Weights of a small mixture-of-experts language model, trained from scratch on English Wikipedia.
Size: 14 layers, vocabulary 32000, 119M parameters.
Experts: 176 SwiGLU neurons an expert, a shared expert of 512 neurons.
Training: a variant of SOAP for the experts, 392M tokens, 5974 steps.
Below are experts of layer 7 (counted from 0) of a mixture-of-experts language model. Rows are named router (the router's row for the expert), gate (a neuron's input weights, with its number), up (a neuron's input weights, with its number) and show model dimensions 80-119. Each number is 128 + 32 x the weight over its row's rms, rounded and kept within 0 to 255. Numbers have three digits each.
After each expert's rows: a language model's description of what the expert responds to. This comes from a sample of Wikipedia text that the model never trained on.

# expert 28
router:147056077086105133184124138090143148111107156120160128096084141150081100184158161101158127139103133115150172158089137070
gate0:125078047100151125123139084116129128104202199070182171135056070169114109094116114138122081151140153097071056162134142110
up0:191151143131147160093159131146129123092139114106130100160122210157156086103110133097090151151157117163097151160152189142
gate1:158107162140142136126101126085093184115172094109186098114098135134116138140124152110135106156074103160146189099166109088
up1:125125097142107131104110151137177110115103137106105094105140129164162190152060128155147124168094110129136168092167149052
gate2:065159158124143134170160146128066189139165116131113085147155103117130127108165167162137133114157161098155166116093135122
up2:113124105127102122128157162103119143089105192136081139084161077208085057166152102102153109146132126124118154123181162101
gate3:089043135091079118132093086154144224136130141127139070158137173159134101170124126126097121120129150133103121138182183149
up3:103099121090071087114120101146145088103127163109142127077149145172175143103154090139115119120152131142090150108147109104
gate4:137182108098143121096145158114162115076068114119137140146219188116134153129154090144163101136130188199086166163111094182
up4:128201135164126180139115141124141154110055099134125111136083135137167149144100130112157094135121157161102195185146171160
gate5:189209148118063097106136155055154116144124117196162144123173089125184147178116155108162135116148056097071199113080140105
up5:133157131149145105095130175104111068173118133204121158173137158069112101100136175083087102068191152090070172121119140083
gate6:150201130097098111088106158124157120160109139098125104131166152091180132087153156085108109171100140128148095170100061134
up6:088126108092107142131136135170171157135217158139144138125146163052161145148088094117154074109143136198092102124100133105
gate7:150132152108142149181171116165083165082163082083148140090170066105130126103170128149112188125082111185149143136104182157
up7:174163162102068117178148109176091100119084110103119173157141128150105138104170120136075153139060143165119085103101061166
gate8:077150100079126119173141118153115134115167142139105109133090067113105127129095099113106155167132141133131141101179067163
up8:177157150162108122096116123091179152102095119115125064121136166124222127082132101136069098095121135084118088183085163132
gate9:144140141086111166132123086106149112135138080120198100068139149143043087074148154138089124122157132180108175155090129176
up9:149128139160139118121110149173140133122129160130100149174077122089158178138096100121182146156168120080107123172126174115
gate10:119090114117120108110087141057186188155109141156101062157138139117075145203133138156192084162171076084191173091104093103
up10:152121116114111082140112136109139142150121146138070168126140129170149127113143106155207092110197132098216153084066112104
gate11:090100126078118091146136126162246126082125136203163085101158070117053146090152150149164150162117165131175155149132124139
up11:157159144137150098125179042088129142164141179105168147117112117190124138174108145114067091216091120117139076135147131091
gate12:159104048094108115115116125165103072177102159116151129146153128150132133129083084187093145181135146197112177164150118144
up12:169089078127079113136154144157109097087076122171135140140187174128119097122127102127120063061150130131072116122119101089
gate13:164139177054106140159118139081155102190101128138149165128084095131180115223133117138142131080067114136150117165216156141
up13:119117097132150147135162120144037120143182113067125075147198121119090137128147130113141086178149166228176157166078109090
gate14:084108109139082110148148176072110211122084124123112176085065110147167092155164141091172137125122143091079086104143119108
up14:123071185152164142086088126159107147129103156145167155158094051099143143142199128141169124128138139181113155097178118144
gate15:073095148118096107135161185212092103102163067134131067123107119152170093091109133103159121156092121117131072152109073076
up15:107094125172062184137130113099133130061158113068123061164101192176135189127149212110145119114113136148070138156116202153
gate16:124150170082153130156054111116134105135154108117152077090160179103136080108103142063095183141087133117145105151134138094
up16:052125155066153158116104062117163128115173113142130097138152164142131124102174139112112163170093111134178146149150183085
gate17:154116150174138090139093155093120153125200175152138096124079157147203124142109133112151189088147089108169105115102072146
up17:101144130165150122092135187108198181091170128141099133101061108116126073149137065083073158157146108115120136151086160114
What it handles: Final pieces of names and foreign words, like Diament-owa, charco-al, Barcelona, plus ISBN, aged, prime marks and non-Latin script bytes.

# expert 23
router:110084082104110130187119127090147133134112154102152152091106143153083094189157158089171132138105133121157172162085149070
gate0:152094125112097117119093081092177110116170135116110101110083122145126081098170104077075164109136123150122170083145139130
up0:050096142152132116107107149109191159137144155055102092107136139119132117113137134134108089184125159110115168126117118165
gate1:075138137148109111090141145125145123125157107132097105084126144150175169127125164139113162124141118155118134116113156156
up1:152147078150144080074186152085106088126126093093098076121150163082099152142127091204126118124149117107071181125115172144
gate2:111180133139120031168069110067150118152120137107063110152150164148072154136070149151122123181109131134107122131198088186
up2:084113118092145107123164135131215133059164159078177175199098157176162126137093136134134091128094108152067126129104145068
gate3:182131096091153133130118106103135138159138197123179090174105092175111138103129110060157133177094102083146114155142136167
up3:137118160081136075174108118156091075133139177078151096183135122086112057125135144109126137117133105087111151143117150135
gate4:126112100122118125152105186153149180133095139152148117125113123131121088105108125155198153181163118123118124081171120159
up4:170096113126121119132118173131172130157154222155120095135110151126064125072040094082166123163100139102177121089137107133
gate5:160142120081102107110165139136122129128124113134148150101115116134161124130096125114157094130171121138120082110132083113
up5:143079131138117102101151172149105122096103189122133171149163138078118168119103140141108124158152144158123189118177162089
gate6:098134133075131145130118135160131106174124097145085145056105101064163159137151112096050146122102095175127146087138146082
up6:112158162056180089102144133026093138146185095158125081190167147155179124127100094089155087136105103114145147183105084134
gate7:119172032122080093165145115114130100105120141136073089104101147139168101076127130125146160097148188129163133122150123094
up7:119067064173127141126100126065151155101107108124099115091116148064121139160112084136156112101154124162113143087158096089
gate8:092143095155091100178070173104150080100087155140138169140182177127111115217110190138088140135099106160140137110185122142
up8:197090141119103138167079171119141120140095111089101158186164138224165142100104128188115144132130089141124083128167146142
gate9:097140115115187124071147125131100151187135144195106099093098136077152164163188138079067123173122107144127163163135147157
up9:091091098114151121104150129177146128088160120107121100150157131125114109117098175142215106113080164172110117120109168113
gate10:173186113086113212149164133156095175106155147115114096046087087120138104157122135067069105140121155095111108149112109148
up10:136105113093092106150145106097166111143080111120176154203158080133099168098176105190122129138149130136145123179139165127
gate11:095182186069133133131157141209150159112096078178143197066197116126143126144138126147125108165138154109113113163139109078
up11:160124100139193115131151080171096108149093097144132095132133213131068128094127107090087101141109131133126136161146075110
gate12:095120121140162131142100136102142128151129130145182108121161090133140108153198088117198193073131186159140170114129153101
up12:173076156160155106093110095111139155087154156106135107154165148106031110118110106186164191124070161155134083154097112151
gate13:118123108167137159140131131111123050157131134144131142161079184138092115134180133116132136133153114113227097158140091111
up13:051109107132104133111196164107149105108120181145037172116139120107124148117185099091186168146134113098197117155101081154
gate14:113143164136105117116133189165155103163121120110116151148168054159085166116142101105140120099086130101131131135078103142
up14:154167101173135099095154123142138136127169146106142126156168119166122149059101106072124148066185126109178142117156123150
gate15:148081095158095130200072138132132184107084182133148140134127131125190130140191094063167110136094146131112078089150101085
up15:106151147096154139134132149089103116118140104157116154115122103103189062135112142154131136076151138056098117106119141169
gate16:146168131102128117098188101097171089160092139153158104122185136103149098121095180128109157140103115073118095186143132131
up16:127141138105158072136136158075113155162165154118119151155103048132139141083117098090126185105135095160079093168100144122
gate17:135114102205077152097096090154117137135091135119158100131119100107119127146112098113155104077128092117146115099091140207
up17:139098139113114125128144199161177114094150136163117144101179072077180105116165126175124154134168139098139170132131120144
What it handles: Word pieces inside place, proper and foreign names or compounds, such as B-ingen, W-ander-ing, Taka-lik, base-load, plus direction words like South and West.

# expert 22
router:126087049082118118180115129098177109138112149104135127092133128169121088186149167081145101158110126112141182183073123096
gate7:134166138102146154150142167118099116134080135161178148108093128124149123122178140161173153164119142149159164059163070085
up7:076159144136104104124125100152106098156146164097197120116169126112146167096125190154060111181081109184148192124185127100
gate8:153185099148188161133120195168127103121111120097139107085164093100091141185094153068136118121157108105121105132093152104
up8:145118134069132127167127120065109177088140153123115160094126092090135133119152142173149124163123127149074174106150103163
gate9:097089150118142132179196132134156159150124177159124144065114157197062111118203092082050131119055103116148142108136154113
up9:116127213116090184121163087147087109124110063145143134105099111146140116111084088134148132134121156156163168107152078108
gate10:102125109116162089102159061107116117092107080095120089179161073117099118120121132157094146115117175132109153167154116122
up10:170139106174147092130113109121109169104156080048099103137182108111157190120105115096150116136164123096123155150184154128
gate11:202199146111096130103116092143132125113114052146172122105106104136114126197199090134167166157106116165137113119113100108
up11:152137090156149174148105154151103065113119111191130088142108155182171115125095139190186122089160100107166100152146122136
gate12:173118103162104121079079155031141110097146109099102081103120137139175124144105103134111135086141116161142105148129144097
up12:120094127107117186088113160145143144123127126083088109126081138169118118143182094161137194157131133171134120088105203135
gate13:106076117139143121144099148212153118113108096144114135102126127135070123100138048178140128178188138157091107146119087100
up13:077173111110197117132106158153156132122175165190149126097183130174145121118133113161124118157119069114120166076139106097
gate14:084156123152158111139073118110120113149149111157163141097159089080140043104134147124137132141116114163112122120145134086
up14:168171183122108106107104175171172136106127061162129092083120139185147148151112141128153125119131099109125123087084138103
gate15:134145130171150118100116085170105147144143158108176167128154173104181118102255164140104093139098091091165112163163129164
up15:102154144125143172139117094173139113094174133115145193103085149106162130185158163124113112125106106130109179176169130161
gate16:104117167151089143190174128120145107222114137112107096138109121196129156199090111133164145135094088111096146129134179095
up16:178064131186176157149149133126107151129169138080127092125092127150113118067142131071151130177089124094182161065109109179
gate17:152125120098112080151156131125129136114131150111109163140152115132125120212188152146165147119166128115126096138116162156
up17:138055138111082134125092114112114143095103164066138117107134099109074128108134102083105160064153121099136148131102117130
gate18:112114148097111111173182132092168128133093145139111129100182214127114094151198106119117106105123109120114120137145115129
up18:129131140089105148125110118168099033139156148129150125104081145168164130174155129161134175106165132123138160180112124156
gate19:112109123150160113111169111122095156060088135066154080152126145180197128087167109108154097174117096156166173113162153180
up19:205145123169111171116128114139079180112162131132166157165120167135121106129154134098075153135119129147104122146119059156
gate20:117175110130110098146084128138184093177125095125119106130031171087110137123145166125109140113116117149113123147109125159
up20:147123114172108141087108099107109084147128112160178168088195133119168184098115139145117106139112111138155105099126099104
gate21:109149112200079152159141082092161107132133094082090070161131155104126103109141120108130174101166112100127208179149120132
up21:127148134132145088151219137117111107100133122176144096059099093101083117109139108145133159121151087115116141173165181117
gate22:101167148161138166174131108143103144122120084152095083141153135119121158135133075175158101133152194171127174154127101066
up22:185134055133112099211127163098106102087085148149142098142141119155060112111151131077101096113092172099076123132071083134
gate23:181113175120083109126127138135149150100120177102124096158105101175120130104144058147183125149133114097168100088164112125
up23:086137168131146146118135072141124134130130105120094114092114172092157105136074133115147078134108114146172112154111126099
gate24:117163116119079119158116103040140120113174171189137116134157090156114118176116160135143133115168145163142092057150107129
up24:122128129122215108102121123117095118093104154134111084117110164170163152146169060107050135176155115133150100103146160169
What it handles: Prepositions like from, on, at, around, about, mostly before dates or numbers, plus column bars in sports and results tables.

# expert 20
router:116075087113114144179120128100148136100110158086150146093106140183120092183153146094164102135108164095162166140075162070
gate0:146129184100084154172155140135095124166057131166113145168144156150158093141099146127104142123128099096134165131118095112
up0:103107074134121116144135063160070198164138096088179125062142130158130162076154125190171152174185172124139122157130144152
gate1:108127118083128177130130234118139175098161126163154116143140118159139112151116162089168161156149184121180171148137130151
up1:130108143175161143181157111155086112123114088182087111140200118142172152116126121127136184127111124091146088128074083101
gate2:128131135124179150111099176142132140088105079134179122128107178098087160089150109152111143141089109123128124108129115181
up2:141097136122117123116158152145115171068066125125187153116190144069162184148122142078093102102094171127159163109166123171
gate3:083121125160095140138100127171106117117111130138137118103155088181119101101111155123177099169136214080123123123088094120
up3:155117129145074139135020141099070103112122077132188114151148102109165101183130143089144149100157118135094094153098142170
gate4:134166054213119124180166142132109168161137088123124138124182118154120135138084148173137080220135092171135095110127108085
up4:147126148115148090128170163116089119172101062112160122174114158149173142057172131093098103075128092116157093119087187069
gate5:099089128089105146092206056087118175151122165130124114136140102122137108153136182177150128096132122133115154175090160110
up5:099086135109086145118202123140174180132104131179107141071163090107152133128123131136181156157122157151082146156095149133
gate6:144136149086113113137174046095132159105081177150160121115145178176126101123058123142103090090159067135099119092134153120
up6:189182106096120113107155159127144086122127153164105125132121183111096126123111122143140147120139063105083138136183165080
gate7:115135142051103140135186144138127176169129198078151099143120119125144136164118099140069131195078167145103181148071134105
up7:132125137164133143153124133123102158102126110092126137134181126093117124109209128174158160106125142150116096116163088127
gate8:094160112157082124192130167115158072084108068108153164161165174124207093117107114124106122128130133103150103105089136129
up8:111114087097146148170131120152156052071116135124176168086130164123146123100101152132141149067133157120068107137126122169
gate9:080086099110126149171072155092146131150197157128210100157125137151204142090100108114065099098132076078157077055086141093
up9:125119095106069111118113122139154096087163169114104136099139175170100117093161147154150131167177058115189067133121092059
gate10:148116168107146129178121083102203143120136116095143082143078112094051149118148098117050119140133077105137092116113162100
up10:137108145132119153131019119101121149169168113125143157135161150097095195103126088195100115118152147147172114127107094138
gate11:130141194117073080134158135104138094166172093057149161144119153147117129151160120101125173108140091067131125145097169155
up11:109089168108124095173133076156136106121170104151104111159137116108136142182147124159149192067135139153125158092125102116
gate12:190116071097126128113102123148138087179109125081145128152102159160012166158170106120131177161141157108170110198067085163
up12:137160137157143174090130060117116136197129196164090098124141126115165084098091120171167154085203067118074136128147138131
gate13:082171145124131138111076105136049122153130086143125166135074094096105140097079155068112091174108187155152139133096135142
up13:145161145135158142138120142138142130188116106141137098049089149123110121209131131132151068171186081084070114162125147140
gate14:105128068094158176126089143106135154109164145125138137092083110191130159176133126145083143083045094111149129113095120079
up14:127097127174007093133097142153111122137108133127118094138111092092200126183116121089040090146146108163143116109122085100
gate15:135155132106119143154120153155115088170105082092142106145138156120118181109142124084154102095147121133148084140101132178
up15:130106139075123155167142153110099176123176144155099159120139069135081115133087156128111141103137137144090144160115107128
gate16:041092129122126114137057129122097221110160115127077131153100154176117142161149084094098145137174176071136127097139118109
up16:143138129122165041112179091112122104088096128145158144107113173030177079109132105134141127184201139134103095171161148072
gate17:174119155205140122144147101145154109159128109129153125120081165150114113128037121163154091140102138119161164147111032135
up17:122144120121093113117098110124160176083068147116087102109135150118101144127155143103149153127125105126074078110148188089
What it handles: Prepositions like in, of, between after abstract nouns in technical or statistical prose, plus cells and headers in league and election tables (GD, Pts, relegation).

# expert 16
router:127078089091117146188129126091151122121109147107156142093106134160123095182169162090148129138104115126165166161088146063
gate0:071126083069086149117117081120088096133080135154160092093195104115153115183115113170157131155149078107083170101126209100
up0:088139135138108138119190137134102117140143060152158158129134120080100112118132112132167126098072091108138119149114132095
gate1:131132119166064140180118145142109141050104159129093144149135129132182147188161173156180135091111095112177117206056113112
up1:131113112133068158064143132107104133176117123174181116068126097132105136098152137050090162097097061126143112089180116102
gate2:125126121144110115178086164143057135120080111128126103072166189189102148134128086068132178068172097124125063099126162112
up2:156064134219084114161101136104155144102153159185109102123126160156183154125103094109061184114145131149157109159115164120
gate3:164173117102130129155163102103132167078113142134142114156140118113135117103132130130082165089122093156175154117121104180
up3:146130162094143116125127125107132126068141183160084140135155141117183116126118061134110131076151146158112104149129121160
gate4:116137106145105157162120131138164107133150088112193121166140143108080107149075108167082089163186123101107086103136184107
up4:149097112057078111145093094111091095136115125085072130132116092101095111069119099105143110125139120185127138154125125079
gate5:120126149130134182194180079115100193126099136099162095158071124156080100114131145138086092149144135137129131150159152157
up5:098100108116152078082153095162144103116073118097218145173105084128112163087127174188078091115165158133120106133123112081
gate6:056097111149094121167124158042156105139220093147162143128123144129175179118091137127145119062079129164169154142119046152
up6:131170049143144142117088142196108126086104104114154105186074110122183085145137097109079147136112112120132096168112097108
gate7:151106114155110167151127109113169182180163062154088109142076108137173091077157103105155134094133124167123172190109119122
up7:085094137168149174115142091123155181233128110129091113144085147156153138065090185113142106098068129088120113115133105088
gate8:117149137151109091146180130133174110079126127133075102097158124149132180117127134131123158096097145097119185110130139133
up8:173085125154161107106140165130170130130137144097154106146087164140186103131137168102194089131112160193183080110130125142
gate9:103139177180154134147105113179081129126132117119179101155163132155149110201148118107104114155174157153163134134135145131
up9:140117167111073082139174122134118097139003151135101151138098174090132160109149118100114145120108139155100194154109172190
gate10:117121085099124135112141137116129073153110085147182178101157100179086122133126193178164164086075097149171142149122143191
up10:172130082136105066192167147139131116142100196160170113091131138143078099111104126087102114108200114146157112121101157089
gate11:125101130177171133137135163116130084129177175103118152136176133119104144183167106121167125106119119143116127113123081098
up11:131107106148121139066119153121138165090191155056154090084126115123125113083138140144159097122078059250128161140172129126
gate12:129115147079121150137116125040146082084171087142140104146126184128130085152116103078139115054137164167167152129134105132
up12:133142112157121142124103113128110100125130154099174133132125145146096080134162099134096139091148110114130118140190158140
gate13:124103105124066093129110115119118130161142091102138161092143150077093121176106094071148053121104132093082136130097091094
up13:122102112159089167140149125084168160128153112162158200202116127127171098147168183162085101043119098117130122097118137115
gate14:085144188087082107179155084182121162087132137113109143123170187133187117117170109133113100026193131128134153168142114125
up14:085125110082151128096122161108202156129031094088125149104126110126086133163131176145104157071173203165099138173085181072
gate15:141132149092111134145112130073120083078121190162097077121092105149097065123111220101116124133097116136150184099094142125
up15:133144161088182096184114142185133069112125157173125068129179110105152144139117148093152117183119127109097075064085215113
gate16:161140097080139137169092093130133087072110071135129149136125204098122167138107120165121176153116177097120128093070160119
up16:103161160103119107152178169112105118177151096151085150143198138107175120181114182111155089155173104167088125152112135100
gate17:126142151160142125111084202113109104086148112168097079119096119129074153133107201135150101085178112127081091139129153092
up17:146125117125147205120180103157161135106071152185126223144133133116087122100091140177145157211122115097131119116142103132
What it handles: Mixed group: label and place names like Midwood, Boston, Brooklyn, Baidu, plus line starts, articles and table cells after section headers.

# expert 18
router:121079069097104127185124128080143144131112146088154120102082151160093097168159152088171105149115140128152167156095172066
gate0:099126163129165112196119141133096136129098132059141086090172117067127130152103097146115085151089138063088086102097098115
up0:134146120106120212088092096118209116145087108214144121114096124123117144124079139109127188157141139129138165177115130140
gate1:179171110125162202115140092163104118125100143168106153094150136150077092113117158079114076127154144144103135152124154203
up1:049111102134090097122109084133116114157126130109158132120104153129050150111086163150132135137160163103103064129154103141
gate2:139123081073109107167165127106105125136102128095132168084113062141103141119117114064165166156122106118131141127088090152
up2:116106180124165101082147161104161139117149142096138101106181074110117146151143164156163139168070108210073096152103163169
gate3:120108084152108073158119126100050181145094074099123084136104057203092148044106119126160106134169056146098108141120146104
up3:101103106121110118119099117060100094144152094130127124086071121132109092137134153104099042145130067148165100089105145123
gate4:106132083154078140145110141098103130142200069111136050090127146141161193143121157091140131163104084107091122169130123106
up4:192196172129112180055133105118154138145159117175160131054084140169107034118156127123102117136149144130074125101107173229
gate5:138152165140127135143102170091185199101098138151088153120144120144206130127109116117068144153115142118107105080177107096
up5:114096128084081051142126073149200133126137126116147095092069106165113123149143165091089110131139155124085139080153143076
gate6:085122152171123132143083072095097169136181156145140169162148157158126172145114145109187085164125147099128153124117064118
up6:131110144114128099133140118214133112175109083149189076127144090157139125086205112169073116186153155195115134110130219204
gate7:182181126047143205103112107120147151101155102133109145117123104179088110124095108100102130140124103162126207128057148173
up7:151076185050074141134136114113085118121128182180104145167109131192169142077192122168208143140185099075114111136056119132
gate8:097119124124162167129085134082087063087122104160145105149144112101159102148174124131176162165089110128148144147191148123
up8:064115155156200122111160170140113118127144147129179073175170121094110080050128149109139133173086096183074146133174117145
gate9:070126075162139155178085144136142119133116119170096126084156136096173091149145166082161089093162154101182109162146144099
up9:114106121129090056126136087144124107112111193093105077115090172118108148079113138062114138164116133164112157144126134183
gate10:099123146144091038167102147177096182133153160133153167107163112158084145179102121105158097142135156196107162118086127121
up10:150110152132137134118145157157114115170159077162107133152083121175099154086133201070147111086127122159115128123118128113
gate11:122175128161174076118056067111123105139103079093163086182137099077093154077120070079130100145071067151142133149139139094
up11:199118165090133121170151117189068131186119058110115111086114171090177094159150143228148105142128116138170142095143128196
gate12:114101127123068119078160192126134130094145124104186200154126129121070089135091167079113166103141133137127140122147124098
up12:136066152102149139144119111125158070146117123106075112076136156147090167115098090184156122180131075153116140115082095110
gate13:181097089073095108104102093091142145121123109133160094167153179041096111161126161113133131172099034111141122120145163114
up13:165069135109103109126084107088087136159107213075136072086095082063075176110123146128138150126108128099136128121139156129
gate14:110140091068194107147097169161144143133181090117119160135128123172149169142097112112119110166173105121212163162140098115
up14:091174149178138126143093120061120170130074072132116109125052112121165041134114136137118128095076131130157162131104142129
gate15:126149113172142144108148114075064130051111130134141172073124146099139085100134080118150110152106117125145152198094096159
up15:151065122164173151077119110156167174143137100101131175115125171165183169139202177121112168087168103154181103117122147142
gate16:138137133147127141077127031092170156153120123098178101088150135195121101189097142094134123121070122117156113140105107087
up16:107159190119087115082122158091113160109186099133101130098147118100128086118146142161144121143126113099100145120154131200
gate17:157132121083141056099127123093100155134135150128071151098180100097136152129148203118138112209157093163112030089077110116
up17:128129088113149127184138136251100186150096116099113109166133111163143164167138039095136187114100115157131142129108116081
What it handles: Pipe separators in Markdown tables after a name, code or position, as in El Hierro | 7,846 or GK | ALB |; also some colons and verbs.

# expert 1
router:120085088094065167145111153142152136111065138104141164113098114139166054160172151073158161170106113090142216145101140093
gate0:131111138081104134105130147141115110139095174149121183125138113046210154100133135149110091130105158169121189129115157114
up0:138151116081066187125095155136176134165106147104164181150091123078168136094126106131176119126067149117074186129113148066
gate1:101163111097170127189153167162152126133186183117089130133127155095154139121147096131140114179151128126133157099177171117
up1:058152133099171107138081160182128138112161148125125112073096111096130195108097105120135137149156113117087201089124132119
gate2:142106122103130161166189155143132149128123080121103144129073117200141117098151147061153132118114090103169113112118186092
up2:156149185154124084092091114086162129099111166153069181124186128115130079135083108149125122119158180143125126091095094186
gate3:161177071098134123087124150145189127081056158144152136108147053143070094048183086127093108091064115089129139125180166162
up3:223188064114172143109170151140153114140106131117139128125134141152081082145154056135133114122077095125151140157132152166
gate4:107120111149070066125126176129157122146122183109111093100102131108154154111170092121147090132140165149121188160119144077
up4:120090141144154093135126135119144090154178082165119170124152133104161084153081134169164079114104154149105104134082042158
gate5:170168107108141185136133193220103124108100109183185192137137182133155138089103168124143098132133112102110122121163126134
up5:066087147121148089118089108087173199194131115089163095095132118086112160186187145127106185096104107146111155150117138127
gate6:156129141078094131145168165124094247140079135137093166109083150094149132146102152080132116120196143094080120122116092081
up6:087125094118169081116099079099197023126147085113200077144139130151095145162137123123093196142144127124178142138111132134
gate7:142125085128105114091122119167158132163115138151098098112045150109139127137129069126129097136122153073144192130161117094
up7:095125079144090140101113143122130198128120112079130147190108096164164140185146115147175097099211169094141052106167115169
gate8:167148142081122151099168182154115083100190146100156135168114061105099081113142181080190175112101126148117034160141106121
up8:127117126154153122155132098054142107159082110118107148082162110157140200126108094154081061114150168118118111110129111163
gate9:156150114053093120114157118176072171122121163108148089127139090087171137151113133151129141128110144147130199120173065134
up9:124108148149175140139143120116165096144123087117125161174116168207070105099098165100159163149144081140129062151057138183
gate10:150096121123091141114169139145117199116093151105133147091086153118189043156137153134104135090131205122114127129115088094
up10:163139157125097148098138127089138152093084125123100134111124128120179077162167124135106149071098189095102118070146104092
gate11:123112143126120148135121093098124168070116145120113124130115094121181141130087153119042147119076138147109140142149164153
up11:118138093094142162187199200114158110150170098187151129123081193127057083118181129096164148111096167116197098175118158143
gate12:111104104146160158112070076129120146114152148126123170109153065095128122083090198138093134176161118168166180104118162097
up12:142089143179111127139166123089129159133144085170165116089149128125173158139118170115130103155116170118112194158158066146
gate13:075118128144130065168136164105112153120133149108123123096067146123140133112127122170109181167074169116105164073102097136
up13:139131097213139133079159135093125128138124129131158119088076142126157102106165069152122145120126123114106166080127085164
gate14:142106101175124079104141184127134130137117135169156128122153171133116078122130154187107116163147117150160152108046174129
up14:172130105141168085103141075094144142090099092129119120189138159187153129072069131141101160126168124165119065155126143112
gate15:111099078134141115075126137138150093140157132113109131087093100152151082168153101194122186187098114132134088142114083131
up15:108131123062110107143153209203096069112188105098088139108110084119160142213134123203167170164100132099159084113161093144
gate16:104118168124126109142153128132124158050110168125151112092173134134086124145166114104090125138152137152105158152137098189
up16:134128091169121127176151143102127113083130082113151142135078155128114168148130175074144132045153104155096114108096125074
gate17:143117091127167065173131106160131170100136056167140179128106113106126160147145135140173110166121076136131163192094124124
up17:119027047108145143140089101202143113115145145157110123127127087142076128134119117109140147097127143110078111107122082157
What it handles: Opening parentheses and quote marks after names or titles, like (born, (aged, ("Quiet Storm", plus === headers, dashes and table bars.

# expert 14
router:094095099100120160187098168084164146092117074107148133099111115161095060154200128105143116173100130142158193169065109081
gate0:152062111122112117117079149105166138049140069074139163144144143114137165098127083109113200116110107116121091206113169107
up0:112165082092148138133166111188115114187086082118092158124122087137105157128205129095175161159184094113153110094145138145
gate1:112147162150138160090158111136050171104109136113215129156158132144136138134149111151141122113130087156107117128130114121
up1:119123127124128127155102178170115119146139150130129156117170107091089156059122148080154171083120137101124154176176149134
gate2:151142091141168138176105171164161161118098178127062159132167133100111165078155139152192109105127156169124124149097100162
up2:192161156170119113187078181165136145127059150157084129106123095051117161126170075165196134103113125128126103178112099050
gate3:167178122116216117096153072129087135118101158118137163165132103111155103132164054141128095048171118095139154123148110140
up3:139199105166146108091164152135105143109105076115156146131150111110119089097115064146122106064201120131136131083161076176
gate4:090124084116078136088098155130122097126187070103155109147052058099125130125119198096082120083091098074141078143083186161
up4:134140165150113130138173096136097104147034179150144167088141184146166125089172115125142089129127149109160159103099087133
gate5:165134115160141081135140206160087139162103143147140154175073110143125126103182072138128154173112129107112125156188141143
up5:113155124152118102083067107146187192136168115133127143171107134138100163121133083131125101058124156068101173127127157157
gate6:149124167192110158093097062133093109079122169136172152168136098114194102140060155099148129194129126096126191135092050153
up6:167094148126120140134073121102100141100157164106151150177123056110194116143132138080076169184100140127140203129047055170
gate7:141109157161123200070131165137152089125155086129135111115170132114135134123141153114118123134126190132142100161071066132
up7:115119065164150138113139150091098163201092162131100101099111208158145150132141144182102118078168051149117126142156136119
gate8:126131159113142159156123131055128094125089157113107167150102135097111131131156072142148151109133110109171124137093108100
up8:175076129138080132063214140159138150137124092150125095081176120134149138113082159185141137155121153096122191131144116153
gate9:115125137133084061156192144151068110172147100164133111143128112107150110105143110090166097156138123147146084103135118147
up9:182113166179106048159159175163083097173092122147122115136079119080101149107192156107210095123122112133124068110188113085
gate10:137124129159105128155179141136152133107144098122082117106146142168174086093102132065117170144126098132153090208160156103
up10:121132146130146153127124076109146166161111104179077099128128080190162108108100191132137056117098161135156084167133089143
gate11:133106132067092133163090067102153165163075103128200112158095157184070160120190118142151199160168087080124146126109148094
up11:139190061138200122160115136159152077143134146127133095091111124136151088164127094106127104099125153122138150046088144122
gate12:129096056085160176128104109098134134091114084129147125124134092193118128103046140139155171159121164138080086109160137216
up12:124109094121112187096121068112144136094128131137128145099184124161113174072071158162102166164094125135087094116174129182
gate13:118107149110205166103126055177169091149137110063099094109109110097113103099153104140170054097119109144152084109091117135
up13:112119124094222123102109081141142178134138144110111161121159182146135138106150101165129129113173074139108123131074096137
gate14:132154136142174097141131204147125131095071151072124089162098106131083110132143145091151166185126112137145063105078066136
up14:137123132104137167102141113097166128177114127124146141113111095143143164101173156160093129102126111160086172145152136170
gate15:139111137098128094096190172090143086123130182119061189158106155131126105146112158103072112116128116176097133127095146152
up15:076150112128145167144060143192113187118151100146179090094183123088117096116130124109155139134134133084160137159176127129
gate16:106130084101108124135153041097146118147103122158125095119084155150095181113159150165105092134204143105121099134099137125
up16:122119125166119178176152137117077114113145086096090128157151152112109192129190156129113126081124081113129134090193137193
gate17:111166136126128094175149086114132164125118097139102122120126137195058127101077188052084172125136117102104093103174180126
up17:075128108090153101125144143118098152082154106097130097137094122147077130091152193069112198104126100076113083121171129174
What it handles: Surnames and surname fragments after a first name in cast lists, sports tables and credits, such as O'Brien, Jones, Smith, Preece.